config.toml
normalize_top_k = true
balance_bias = true
groups_per_token = 3
num_attention_heads = 3
attn_scale = 0.0884
learning_rate = 0.00321
batch_tokens = 65536
max_seq_len = 1024
train_tokens = 384500000
Below are experts of layer 3 (counted from 0) of a mixture-of-experts language model. Rows are named router (the router's row for the expert), gate (a neuron's input weights, with its number), up (a neuron's input weights, with its number) and show model dimensions 160-191. Each number is 50 + 12 x the weight over its row's rms, rounded and kept within 0 to 99.
After each expert's rows: "gets" lists some tokens that make up at least twice as much of what it gets as of all text. This comes from a sample of Wikipedia text that the model never trained on. Tokens count by the router's weight.

# expert 20
router:58 60 37 65 60 54 42 38 48 51 46 64 39 62 68 39 53 61 54 64 58 60 55 68 41 35 70 43 52 61 50 17
gate3:46 55 65 39 17 43 58 46 76 52 75 44 54 48 34 46 55 34 54 67 26 54 54 34 66 58 40 38 58 55 45 64
up3:16 45 41 27 48 46 69 53 59 40 35 60 37 56 42 36 44 46 44 39 73 55 55 34 39 31 31 53 57 58 37 61
gate4:44 45 59 53 22 24 73 49 49 60 70 51 61 49 55 58 56 52 60 57 36 46 66 34 60 66 57 42 51 37 57 42
up4:61 38 47 60 49 31 69 51 37 71 61 46 57 62 65 59 37 39 59 61 56 40 60 44 56 52 62 37 48 26 42 52
gate5:47 33 33 64 24 38 73 56 46 57 42 68 44 43 42 40 37 40 34 63 69 42 38 61 58 58 36 64 57 48 68 34
up5:42 68 22 57 60 44 53 42 60 63 45 61 60 46 37 56 61 28 33 52 44 70 48 43 23 38 19 45 41 40 37 48
gate6:42 62 57 53 48 34 54 62 43 55 41 51 49 50 55 47 58 56 50 49 51 47 49 55 48 60 30 64 39 47 37 72
up6:22 51 57 39 48 40 64 47 37 60 28 44 68 38 40 50 53 51 53 61 54 64 40 52 50 34 48 49 63 58 46 86
gate7:46 52 45 65 68 44 54 45 53 41 56 40 50 57 56 57 47 56 25 48 70 65 36 38 42 39 59 71 57 56 71 31
up7:46 57 48 43 37 50 52 51 48 64 41 60 46 47 39 39 47 49 68 64 29 44 68 60 51 53 35 28 45 52 22 69
gate8:69 59 41 50 51 28 73 60 53 74 43 32 60 44 39 63 49 37 46 46 45 62 33 47 51 24 44 52 60 27 54 40
up8:48 52 52 47 43 57 42 44 55 40 34 33 68 38 67 43 72 53 38 49 43 65 28 58 43 57 40 45 40 51 61 33
gate9:57 43 52 43 38 36 51 44 58 48 79 36 51 61 54 36 47 53 34 60 38 50 40 47 45 46 44 50 31 52 47 45
up9:44 60 54 61 44 76 39 56 48 46 45 40 54 49 67 60 52 49 53 53 64 49 34 36 31 65 66 32 70 67 54 65
gate10:41 38 59 37 45 36 56 36 52 65 40 26 42 50 51 48 47 35 65 35 31 47 69 49 46 54 21 41 61 74 44 41
up10:47 55 33 51 66 54 39 40 41 31 48 69 34 55 45 51 57 68 33 56 58 59 41 65 49 42 72 70 47 27 50 48
gate11:41 48 48 40 32 54 50 50 43 71 38 47 46 53 53 65 46 56 44 30 58 37 46 42 48 34 41 49 63 54 32 53
up11:49 60 40 51 75 50 55 66 51 24 52 61 59 39 49 34 32 30 63 62 32 62 53 47 52 67 57 57 45 43 61 55
gate12:57 42 37 43 45 51 51 67 67 49 58 57 48 84 34 34 56 47 68 64 62 56 48 41 86 46 52 62 37 38 28 56
up12:46 49 55 33 53 29 47 47 27 43 62 66 56 47 47 33 40 61 54 52 46 45 57 62 43 36 46 76 60 57 64 55
gate13:60 40 64 69 46 37 50 52 65 55 31 41 61 62 66 67 52 46 43 25 67 31 52 37 38 64 51 48 49 39 49 47
up13:52 30 59 32 47 39 64 57 67 59 42 33 49 52 67 68 48 45 50 33 67 46 42 27 47 40 36 39 51 44 53 56
gate14:44 46 69 49 45 45 64 41 69 76 59 28 41 42 57 25 51 53 64 62 45 64 68 59 43 45 16 59 39 35 51 47
up14:40 47 34 54 56 44 69 43 71 51 39 57 58 54 38 48 50 41 31 39 42 65 32 38 77 54 56 34 65 49 42 40
gets: "-", " the", "\n", ":", " |\n", "|"

# expert 6
router:50 43 37 41 63 58 42 57 49 58 40 64 40 40 43 53 57 48 58 72 55 46 40 57 56 51 51 34 58 39 50 47
gate0:33 41 48 64 48 46 51 64 84 82 43 32 35 46 60 42 34 36 63 31 58 43 57 41 43 65 33 44 40 42 50 33
up0:66 46 28 59 59 51 48 58 45 47 67 63 42 45 58 47 54 43 55 43 32 44 55 47 54 35 64 44 37 53 36 36
gate1:57 44 68 56 40 22 59 47 47 59 53 49 67 46 38 72 41 27 52 42 42 52 64 44 71 36 43 45 63 47 56 32
up1:54 74 37 38 35 54 55 30 35 34 52 60 52 60 53 53 62 48 29 68 34 41 36 45 63 50 57 62 18 54 44 30
gate2:35 61 67 45 38 43 56 66 50 42 42 45 43 79 54 34 36 50 51 57 50 64 29 59 58 52 62 45 58 44 41 51
up2:63 30 40 53 50 53 47 32 55 60 63 53 59 20 51 58 58 42 57 44 54 31 81 43 54 56 35 63 36 50 60 49
gate3:73 86 72 54 19 41 61 60 67 52 55 31 55 48 46 41 51 42 42 63 58 45 56 55 66 31 12 42 53 38 48 53
up3:47 34 32 56 71 54 40 51 31 47 37 75 38 40 55 75 45 41 66 38 56 57 45 58 42 60 72 41 68 54 40 31
gate4:41 81 44 50 38 30 75 62 52 69 66 31 61 35 33 55 55 59 53 42 60 76 54 40 72 43 38 68 60 44 58 64
up4:29 61 55 51 59 56 68 55 44 48 58 64 47 52 38 67 30 70 47 35 59 74 40 41 35 42 37 32 55 60 45 38
gate5:62 54 52 57 32 36 62 74 42 67 67 57 57 74 59 45 27 56 43 61 39 43 65 67 56 43 38 43 62 57 76 38
up5:67 49 63 47 31 45 55 65 48 57 66 46 68 52 31 52 36 40 44 71 43 44 45 59 41 51 54 59 55 43 77 41
gate6:50 68 50 40 43 35 74 61 77 43 72 30 60 50 61 33 46 37 41 50 63 61 48 57 51 54 45 61 55 43 42 31
up6:38 48 51 48 70 63 29 48 32 49 23 50 30 37 37 57 64 55 60 62 64 31 44 50 51 40 52 43 49 39 49 71
gate7:48 48 52 46 36 50 76 64 62 39 60 39 50 62 44 48 46 47 28 45 38 38 55 64 44 49 49 68 52 53 72 49
up7:40 59 56 49 71 48 32 42 42 61 49 57 45 30 70 53 56 48 64 51 61 46 39 32 48 48 59 33 43 44 25 35
gate8:65 42 65 47 48 27 51 45 70 53 44 28 74 65 61 53 58 36 58 58 43 58 40 52 70 55 30 68 60 44 45 31
up8:39 77 40 63 44 43 43 38 55 55 60 65 39 48 57 45 49 41 35 31 70 55 65 56 24 51 52 36 56 58 39 33
gate9:67 58 64 58 19 21 61 50 44 56 51 36 75 51 61 44 50 47 40 72 41 46 49 48 67 47 39 47 39 49 47 46
up9:59 41 44 41 36 59 59 55 60 46 49 46 42 50 61 39 44 46 63 63 54 56 70 45 39 50 30 44 10 52 71 45
gate10:42 37 62 52 39 45 69 48 69 47 61 35 66 50 47 41 58 26 47 41 50 51 64 51 80 39 46 63 52 57 62 62
up10:45 54 34 71 72 59 38 36 52 46 47 56 46 37 64 66 52 50 47 51 61 63 34 33 14 53 58 51 70 45 47 37
gate11:54 49 38 46 51 42 73 71 63 52 61 43 55 66 71 64 43 54 53 50 58 65 54 45 67 21 44 56 43 52 37 43
up11:70 38 52 33 56 49 30 44 61 65 22 33 47 62 51 59 40 22 39 75 51 62 29 50 40 70 37 54 53 57 43 54
gets: " of", ")", "18", "0", "s", "\""

# expert 22
router:52 45 49 52 46 50 39 56 36 51 48 60 30 49 61 54 33 43 56 43 39 60 41 54 54 53 52 34 63 50 40 30
gate3:46 52 59 49 32 45 54 42 71 66 62 36 60 61 51 39 64 62 49 66 64 39 57 54 44 57 36 51 61 51 44 42
up3:57 38 65 22 35 40 39 53 73 58 47 39 62 62 67 47 44 64 42 55 54 25 53 67 44 56 59 48 57 57 83 49
gate4:52 59 57 38 20 32 68 49 63 60 59 33 55 45 39 48 59 64 49 67 42 39 51 56 74 46 47 57 53 51 47 61
up4:65 33 66 60 59 44 60 64 53 63 58 57 28 51 40 38 56 67 51 57 59 40 68 63 80 46 37 49 40 50 52 37
gate5:61 52 43 56 42 38 70 67 65 72 62 54 55 48 28 47 57 53 47 49 51 48 55 42 61 59 29 32 45 59 56 54
up5:45 52 48 30 43 75 39 57 54 30 32 23 34 43 50 29 55 70 54 51 43 70 49 66 54 46 64 48 39 43 44 41
gate6:44 61 48 60 35 45 67 54 59 65 63 56 73 48 41 41 53 35 50 41 52 43 53 46 61 42 47 50 32 40 48 53
up6:42 58 59 32 64 40 39 62 24 34 30 55 48 66 40 56 39 38 60 28 44 36 47 69 59 35 44 55 56 42 36 25
gate7:69 45 35 48 22 35 42 47 48 65 37 41 53 42 60 47 63 32 31 51 37 38 60 57 70 64 38 52 54 59 51 44
up7:55 54 49 48 48 48 51 63 49 69 60 41 61 62 31 48 63 45 45 53 48 61 58 43 49 47 54 46 46 46 56 53
gate8:55 76 60 51 32 21 62 65 59 58 41 56 56 54 44 53 60 50 48 48 58 54 62 52 46 52 45 52 46 50 58 68
up8:50 58 62 61 45 47 50 77 40 63 62 43 42 49 63 35 52 34 75 31 31 53 53 54 45 43 50 45 47 48 44 40
gate9:37 36 71 33 47 37 74 55 69 44 66 41 55 56 43 57 60 30 44 57 61 50 47 26 59 33 32 51 58 45 52 78
up9:52 44 70 48 38 53 68 57 42 55 65 39 60 57 53 56 47 45 46 43 62 56 50 36 46 43 49 55 45 51 53 68
gate10:31 45 68 57 48 34 76 67 51 65 55 31 42 55 67 24 59 34 31 39 63 57 49 58 55 37 34 54 57 58 62 56
up10:56 52 51 50 46 54 42 33 32 65 69 46 61 34 64 77 46 29 21 31 70 41 65 58 40 46 68 53 50 55 56 66
gate11:46 40 54 50 39 42 76 63 72 62 60 58 61 39 42 29 65 46 44 65 30 51 29 55 52 43 39 64 35 48 60 47
up11:58 33 59 21 43 37 55 61 37 41 51 63 43 31 38 46 60 31 55 56 36 51 43 52 54 67 47 50 47 58 78 59
gate12:52 54 56 65 35 27 55 48 63 47 69 61 51 48 47 52 46 59 52 77 54 59 55 63 52 46 21 32 54 36 54 44
up12:36 40 48 50 72 45 47 40 55 26 44 33 37 63 49 64 66 40 43 46 30 38 35 22 31 61 65 50 45 40 52 45
gate13:53 52 48 42 51 41 53 57 81 59 42 52 53 56 38 53 54 30 60 50 58 39 56 70 54 53 12 59 36 48 52 58
up13:49 65 54 70 37 44 46 34 35 55 49 49 54 55 36 39 44 62 41 55 34 45 44 27 46 52 80 32 83 38 42 45
gate14:40 45 49 66 33 36 65 49 59 74 37 63 61 57 49 25 59 33 40 56 50 44 63 56 69 45 46 38 50 59 63 55
up14:65 38 46 31 57 45 47 64 55 63 50 57 65 34 65 50 36 35 76 40 50 59 64 52 48 47 44 51 54 37 56 32
gets: " |", ",", ".", " (", "-", ":"

# expert 1
router:38 61 41 49 54 59 44 34 55 47 25 59 56 43 44 69 38 40 51 61 43 60 40 66 66 73 47 30 65 48 46 47
gate3:55 36 51 65 53 51 69 48 66 50 41 72 80 42 45 55 49 34 26 48 58 37 53 52 60 64 50 40 55 67 44 58
up3:51 32 53 57 59 57 61 45 60 48 42 70 65 35 40 53 45 39 31 51 60 36 49 43 50 65 47 40 59 73 40 53
gate4:58 76 67 45 45 35 51 69 69 54 47 39 61 54 47 47 35 52 56 62 44 56 42 36 59 48 37 56 43 59 60 35
up4:53 60 42 49 69 56 38 53 56 45 55 50 38 50 54 30 47 65 41 75 55 47 61 42 38 53 37 65 55 48 47 70
gate5:41 68 54 64 36 44 64 55 57 40 65 54 59 66 58 53 47 36 38 70 61 49 58 39 75 36 42 41 49 49 42 40
up5:50 80 63 63 54 42 64 52 42 46 66 59 59 57 69 60 31 40 43 59 56 58 59 42 50 34 42 31 50 48 55 32
gate6:68 54 56 51 43 27 58 50 58 59 46 31 40 76 32 35 47 38 52 49 63 62 46 36 44 60 34 57 36 28 48 36
up6:58 49 28 33 87 54 60 43 55 32 52 49 48 41 60 56 44 71 53 34 58 45 51 46 52 54 74 58 65 65 45 52
gate7:46 57 52 47 59 49 43 65 46 59 46 30 39 62 42 74 43 49 80 34 31 52 48 63 28 59 52 51 48 60 48 43
up7:39 60 49 50 65 50 44 60 48 62 45 35 41 60 43 70 44 53 74 31 34 46 45 63 24 63 53 46 52 56 46 42
gate8:73 48 58 35 49 43 75 50 57 53 21 52 50 47 39 18 54 34 63 57 69 25 69 43 49 42 51 55 37 64 69 35
up8:57 71 44 67 58 41 60 57 30 60 30 49 47 53 44 47 46 57 60 37 38 42 48 68 59 41 47 35 74 74 56 72
gate9:73 42 38 37 56 34 44 43 69 59 60 53 39 53 64 63 57 47 43 44 41 38 44 40 67 40 35 58 38 47 51 43
up9:44 46 38 48 53 53 46 42 63 39 53 55 46 46 62 53 40 41 39 48 48 46 43 71 50 47 46 54 53 33 52 48
gate10:47 57 65 43 29 24 63 63 70 50 43 56 51 63 55 32 46 41 66 45 41 38 58 54 66 49 31 52 50 57 41 60
up10:50 56 61 57 66 67 25 67 47 62 54 69 60 45 56 56 44 39 28 38 55 64 44 70 49 63 61 54 48 50 62 41
gate11:52 78 53 45 40 40 55 56 57 46 63 50 58 58 36 55 58 43 41 52 43 53 44 59 46 64 49 52 47 57 59 30
up11:62 49 54 39 49 38 58 52 49 49 52 51 54 40 60 57 56 45 35 47 47 47 61 56 65 53 65 65 41 54 60 64
gate12:57 60 65 52 70 44 58 58 50 53 43 41 64 67 47 45 64 49 54 46 52 12 56 64 65 31 44 54 49 48 58 55
up12:80 56 45 65 58 36 55 46 47 63 55 50 78 52 56 37 59 49 32 37 46 41 55 62 61 47 63 78 54 65 49 33
gate13:54 47 43 36 38 20 66 55 49 65 57 43 67 77 50 33 40 40 53 74 76 41 56 66 42 43 38 62 51 56 67 43
up13:51 63 45 54 49 39 40 50 42 51 51 62 52 51 42 62 25 49 49 64 68 32 41 70 56 53 57 62 66 65 72 65
gate14:62 49 52 52 48 43 75 58 64 59 47 68 53 67 45 48 48 37 40 58 47 44 62 46 45 44 69 59 42 56 63 58
up14:52 57 60 50 52 54 54 52 45 46 43 53 69 53 65 37 48 53 54 60 61 58 26 41 63 54 31 38 51 41 59 37
gets: " |", ".", " in", "19", ".\n\n", " with"

# expert 16
router:50 40 26 67 73 56 52 55 51 58 29 74 61 44 63 36 71 48 55 45 46 49 54 74 62 53 41 27 69 54 28 49
gate27:51 39 67 49 36 27 65 51 43 64 73 33 51 61 49 41 34 43 59 47 61 61 77 43 72 66 45 53 54 47 47 52
up27:62 58 44 60 65 73 51 50 48 43 39 57 59 37 59 64 73 53 41 70 43 50 50 54 31 43 61 35 44 67 34 61
gate28:43 51 70 48 50 29 52 38 53 66 64 49 61 42 64 34 49 35 51 44 39 53 61 47 56 44 40 46 32 57 48 31
up28:43 34 38 53 62 53 47 42 46 31 37 50 67 28 45 63 32 56 54 37 62 58 51 66 36 54 52 49 62 51 34 67
gate29:61 67 46 59 22 55 75 43 43 56 55 27 69 61 46 42 44 48 46 48 60 36 63 52 44 52 36 55 52 43 58 40
up29:27 26 61 50 62 45 27 45 57 39 55 53 47 47 64 54 59 63 57 46 56 46 28 31 56 47 45 68 55 49 45 74
gate30:62 45 68 61 55 40 60 53 60 80 62 44 46 60 44 29 35 57 37 54 48 52 45 51 66 64 53 64 64 60 56 65
up30:50 57 51 44 46 62 28 62 34 34 23 43 48 60 29 67 38 44 53 33 64 55 62 42 25 75 61 66 25 25 54 40
gate31:53 47 50 63 49 46 58 50 43 46 66 45 46 61 56 48 35 42 54 58 49 41 57 48 64 68 32 54 54 71 60 40
up31:33 54 59 41 37 65 41 51 50 44 50 62 53 55 50 40 61 52 44 39 62 50 49 53 41 43 74 56 43 48 35 51
gate32:57 40 41 19 48 35 66 40 44 51 25 70 62 57 55 67 65 49 46 39 51 62 46 55 55 57 49 52 61 64 70 54
up32:56 43 38 26 52 39 67 42 45 49 24 72 64 59 66 52 63 50 51 49 48 66 44 57 56 58 45 44 58 61 62 49
gate33:56 59 52 50 39 50 43 43 52 56 65 55 64 55 45 57 20 50 63 47 66 54 59 29 48 44 41 68 65 31 56 42
up33:49 51 46 32 42 41 33 30 48 50 44 47 49 58 42 49 44 65 49 58 45 38 32 51 44 38 64 60 51 33 44 34
gate34:58 56 66 49 51 32 60 49 64 55 48 34 57 62 54 55 39 29 67 45 50 70 30 30 69 47 32 66 57 47 49 51
up34:57 51 26 47 45 80 52 48 33 51 55 72 49 37 58 41 60 80 45 78 60 37 66 48 43 48 53 33 39 66 71 55
gate35:41 53 53 60 24 46 71 73 72 52 61 47 66 82 52 59 31 56 50 56 64 48 63 54 51 52 49 47 43 53 48 31
up35:43 62 53 44 45 39 58 73 54 49 46 35 56 47 50 26 51 42 64 40 75 40 59 58 54 57 62 57 40 50 62 41
gate36:61 51 67 53 68 32 49 49 46 59 45 49 40 52 53 52 36 39 41 55 73 63 38 46 44 38 57 69 41 44 73 56
up36:47 55 30 50 61 49 26 59 69 70 45 57 50 66 56 32 47 60 54 25 32 64 56 39 50 40 56 54 32 47 24 68
gate37:33 25 48 59 58 54 41 55 79 43 63 37 75 39 48 60 65 35 48 68 61 64 47 32 46 39 61 40 64 34 58 60
up37:70 81 53 40 39 47 60 48 28 61 40 64 18 63 52 47 29 65 55 40 42 43 57 66 59 61 36 60 42 61 39 42
gate38:55 46 75 41 52 43 57 44 59 67 67 41 59 73 57 39 33 49 59 30 57 56 66 48 56 38 44 56 47 39 52 32
up38:34 47 56 42 54 70 46 49 28 27 49 47 20 46 31 78 40 47 64 57 61 41 46 50 45 48 76 37 48 40 43 67
gets: "20", "19", "1", " \"", "0", " K"

# expert 7
router:39 41 40 62 65 54 56 57 60 67 35 70 50 52 44 37 64 57 41 48 49 61 33 64 46 56 49 28 65 38 44 60
gate27:46 40 51 42 44 30 52 46 44 61 64 60 56 59 53 43 30 40 63 53 73 49 66 29 44 44 30 76 43 38 65 49
up27:60 72 20 67 57 46 43 35 58 55 21 53 55 53 65 39 51 65 35 60 50 42 46 68 54 72 53 50 46 73 65 28
gate28:57 69 59 61 47 27 44 41 50 54 59 31 46 82 67 35 43 30 33 67 55 30 67 51 67 66 22 56 34 50 62 41
up28:73 58 50 34 44 34 49 44 56 46 50 32 65 50 41 27 41 34 64 52 50 40 61 63 65 51 32 46 52 52 49 51
gate29:44 45 51 48 55 36 56 66 54 45 71 32 52 55 43 50 40 61 34 48 61 46 45 62 52 50 33 79 51 51 53 47
up29:45 46 47 47 37 53 62 62 54 62 57 25 57 74 39 58 43 66 15 66 65 76 55 38 69 55 40 55 66 55 45 59
gate30:39 68 52 43 54 46 61 39 68 64 53 40 55 41 39 62 29 28 51 52 70 54 63 55 57 51 26 61 60 49 51 37
up30:69 30 41 59 61 65 47 41 46 37 49 40 38 52 67 44 66 61 60 64 28 57 47 49 52 28 87 40 48 56 57 65
gate31:54 54 60 29 35 33 63 50 61 44 52 54 64 73 50 53 40 56 27 50 60 35 44 42 58 47 39 68 33 61 59 49
up31:45 51 74 38 51 55 51 39 71 25 47 52 58 58 64 53 50 59 29 27 44 46 53 45 56 43 48 60 56 60 46 54
gate32:35 62 64 33 38 33 66 38 51 45 50 57 63 58 32 36 41 55 47 38 47 45 66 53 60 49 45 70 47 22 55 35
up32:47 52 63 49 51 38 52 37 42 38 58 45 57 59 30 46 28 43 29 50 62 53 57 52 49 42 51 55 45 35 60 33
gate33:61 40 50 62 45 31 71 51 55 39 59 40 52 63 71 31 16 41 43 54 54 56 63 45 55 54 54 55 40 53 42 64
up33:77 72 31 51 39 35 66 48 55 61 46 81 50 66 48 63 47 30 25 63 39 53 44 49 54 42 28 57 44 52 61 60
gate34:37 35 49 44 58 41 46 58 68 47 67 39 60 71 55 43 44 25 44 39 53 47 53 40 49 61 33 72 41 52 42 36
up34:54 49 56 40 27 37 48 62 73 41 50 65 45 51 40 44 33 33 57 59 43 52 65 54 59 58 43 55 37 63 43 57
gate35:39 42 61 44 37 29 51 54 54 61 56 42 52 72 35 51 37 54 68 51 64 61 58 58 53 48 39 61 56 62 82 27
up35:47 57 44 36 43 69 51 33 40 44 49 61 56 32 70 55 53 38 39 64 53 30 41 38 44 51 50 48 47 45 15 65
gate36:50 64 61 33 35 31 61 64 62 55 53 54 67 68 44 54 45 45 43 41 48 52 55 37 51 32 30 48 37 43 66 52
up36:30 63 53 58 53 40 42 40 45 45 33 40 61 46 49 54 37 57 45 59 36 40 34 77 36 44 61 48 44 36 52 35
gate37:30 44 60 42 37 29 40 47 48 58 62 43 73 65 56 43 41 23 29 51 50 71 26 30 59 52 29 69 57 56 50 47
up37:45 37 54 44 47 20 43 49 42 43 66 41 59 63 57 31 49 22 34 50 54 69 29 25 58 64 37 60 65 56 52 39
gate38:64 41 53 45 38 34 46 38 46 61 49 51 74 75 57 47 47 33 59 70 64 21 43 37 66 57 37 55 64 41 45 30
up38:74 39 54 58 69 29 57 56 45 77 61 54 77 52 67 59 47 44 81 64 76 37 42 34 66 68 36 53 60 46 53 37
gets: "0", "1", "5", "2", "10", "7"

# expert 3
router:33 49 58 43 52 46 46 42 47 53 63 51 53 52 44 49 48 62 50 30 47 55 50 81 52 43 45 65 41 47 45 39
gate3:48 58 48 67 32 65 68 44 66 55 56 29 76 70 38 52 51 43 27 58 39 55 44 54 47 50 35 49 48 44 37 68
up3:42 47 45 45 51 49 39 48 49 39 57 55 30 33 48 33 33 50 83 36 46 32 58 28 49 51 51 42 45 52 47 53
gate4:57 51 55 49 34 51 59 41 64 72 46 50 42 70 35 28 53 29 63 41 62 60 37 32 44 43 44 51 50 39 72 45
up4:58 65 46 39 44 54 51 32 31 30 62 38 40 63 47 44 55 51 55 33 63 47 51 41 45 47 54 53 42 59 54 58
gate5:44 42 53 64 38 32 55 62 41 32 57 51 51 63 49 36 64 39 38 73 45 49 39 38 67 57 54 35 44 57 48 57
up5:67 38 45 29 35 49 61 42 54 51 34 75 44 59 51 50 41 38 35 49 65 65 45 46 45 59 33 62 56 64 40 34
gate6:43 58 54 66 54 48 73 70 75 47 60 44 68 52 37 61 58 53 53 68 37 44 47 56 64 53 41 60 56 52 42 62
up6:53 60 54 58 65 65 61 40 68 39 71 46 47 64 59 43 67 29 58 49 49 40 46 57 50 39 41 53 57 45 58 68
gate7:32 39 68 42 57 41 70 56 38 60 44 55 54 37 53 37 41 52 56 60 54 50 34 55 55 50 44 22 49 61 60 44
up7:50 60 44 43 58 63 57 32 63 26 60 51 37 46 49 48 57 35 50 58 44 66 56 55 49 55 69 32 37 38 50 42
gate8:45 61 57 72 59 21 68 37 61 57 51 53 54 36 48 41 68 44 39 65 37 60 40 65 58 66 54 60 65 30 45 27
up8:48 34 47 51 58 47 64 50 50 56 34 46 35 40 28 52 30 27 39 56 57 31 46 61 36 45 32 64 69 53 39 55
gate9:71 68 45 63 42 41 75 61 71 64 46 32 66 56 63 35 61 60 56 64 56 58 43 62 49 48 51 43 62 49 47 30
up9:66 73 41 67 41 48 66 53 64 54 39 48 58 50 72 43 68 54 40 52 64 60 46 53 51 45 41 29 78 49 60 23
gate10:52 52 45 51 69 43 40 57 49 56 53 27 40 61 51 51 36 54 42 40 61 53 37 64 75 40 45 61 54 45 58 56
up10:49 64 27 49 56 53 46 62 43 54 63 17 46 56 49 60 67 49 39 37 67 53 46 49 60 25 47 46 41 27 49 59
gate11:55 52 84 59 29 37 62 66 50 55 44 40 47 54 44 38 51 40 48 54 41 39 66 54 53 57 55 39 41 52 53 46
up11:57 46 69 42 39 31 54 62 39 55 35 42 59 72 56 43 55 56 46 39 49 43 48 64 71 47 60 48 40 38 56 54
gate12:42 43 54 58 22 37 61 64 56 54 34 42 69 48 46 44 63 52 35 37 42 46 60 64 50 52 39 44 54 39 29 42
up12:62 60 53 62 68 51 35 57 37 54 71 46 37 43 52 65 58 57 60 67 63 58 32 41 50 40 61 58 48 44 64 59
gate13:59 47 56 39 35 32 61 66 55 52 43 50 67 61 49 35 67 40 56 51 28 51 57 41 43 49 50 59 44 71 53 57
up13:43 49 53 61 64 73 29 50 46 46 44 34 27 44 38 43 38 40 44 43 78 57 37 61 43 47 48 37 67 20 63 36
gate14:54 32 30 50 60 52 64 44 40 45 48 42 63 48 50 40 61 59 45 57 42 55 33 55 56 53 31 44 17 65 47 48
up14:47 72 60 57 39 47 48 61 57 43 54 58 57 66 49 72 42 37 56 46 57 43 67 50 47 37 68 55 82 37 52 48
gets: " |", ",", " the", " and", "-", " a"

# expert 5
router:41 35 41 54 52 61 35 52 35 56 27 88 40 58 65 51 56 45 59 58 50 70 26 59 52 71 56 14 68 64 37 34
gate27:59 52 56 28 29 46 64 59 47 75 52 24 50 64 37 33 54 23 52 40 40 32 72 53 53 62 37 50 49 40 57 49
up27:55 78 60 54 33 47 54 53 28 56 44 68 55 61 44 27 48 41 61 65 39 46 54 54 53 64 31 50 43 40 42 29
gate28:40 60 60 60 45 40 51 55 48 49 64 28 56 71 63 34 50 43 56 56 57 41 54 39 49 38 39 66 39 58 45 55
up28:72 50 52 42 65 77 58 50 47 47 34 48 49 64 61 37 65 63 22 53 51 44 67 54 70 30 38 47 54 47 72 34
gate29:54 48 53 47 33 27 61 53 47 66 53 49 46 56 31 38 31 47 54 39 54 62 77 46 50 56 37 79 55 43 54 40
up29:53 51 57 28 26 45 49 68 31 51 61 51 53 54 30 57 51 48 38 27 50 69 65 21 49 54 41 60 49 49 47 43
gate30:61 83 35 57 36 30 75 74 51 60 69 32 55 72 43 31 30 54 59 40 41 53 54 52 48 53 48 38 70 54 68 42
up30:29 51 48 43 42 54 68 48 72 42 70 45 53 69 63 25 44 34 46 47 34 51 76 42 68 72 46 31 71 64 43 37
gate31:57 60 69 49 29 24 55 55 51 32 52 25 65 57 49 40 39 49 45 52 54 43 72 49 85 50 48 54 35 46 75 57
up31:51 27 33 43 75 59 27 53 43 65 49 80 54 58 58 55 42 51 31 56 46 57 41 65 57 51 49 58 52 63 36 37
gate32:46 70 60 32 42 40 62 47 43 64 56 66 51 67 31 29 57 38 49 37 42 38 54 72 67 46 35 64 43 34 72 74
up32:50 46 41 38 41 66 63 30 43 65 52 33 35 73 46 52 55 58 60 62 67 41 39 43 72 38 50 35 52 57 57 47
gate33:56 52 55 28 67 32 49 44 64 66 62 40 57 59 54 41 53 37 35 39 39 48 58 55 52 59 47 41 53 57 53 44
up33:58 45 48 48 37 41 62 44 40 63 64 51 44 63 64 31 51 51 41 66 65 51 54 57 62 45 70 71 44 34 33 35
gate34:46 60 66 37 35 45 55 66 47 58 51 43 58 75 46 39 37 53 57 53 54 52 71 63 57 59 31 64 47 37 61 55
up34:53 59 52 70 65 53 34 24 61 36 48 57 52 32 51 45 62 48 55 46 50 58 26 32 44 45 60 32 33 66 49 48
gate35:61 60 68 51 30 23 56 55 42 57 41 36 45 65 30 41 47 53 46 63 39 51 68 48 61 47 41 63 54 43 54 55
up35:33 52 40 43 63 64 37 40 52 53 58 66 63 46 63 40 37 60 59 54 52 56 30 50 52 65 49 49 43 45 56 55
gate36:38 60 78 54 41 40 71 48 62 52 47 35 61 46 42 56 60 47 44 66 59 29 48 49 65 52 45 64 56 52 47 43
up36:45 39 38 33 61 53 43 43 36 32 47 50 34 43 57 47 62 37 51 49 49 78 48 55 52 46 55 53 50 33 37 53
gate37:64 37 62 49 57 45 60 66 63 77 67 29 32 53 41 25 52 49 46 61 50 41 59 62 79 57 42 64 52 34 57 43
up37:37 37 60 30 53 23 56 41 46 45 62 54 36 52 32 60 36 65 52 69 61 45 46 46 55 38 50 55 42 42 57 34
gate38:50 67 64 40 53 29 69 67 70 43 45 46 68 54 50 46 57 45 46 65 57 47 64 48 61 46 43 72 41 47 56 50
up38:25 64 52 42 68 50 44 47 59 34 27 56 48 55 53 61 59 52 51 58 57 68 45 34 45 40 62 86 52 47 49 66
gets: "20", "19", " to", "2", "3", "18"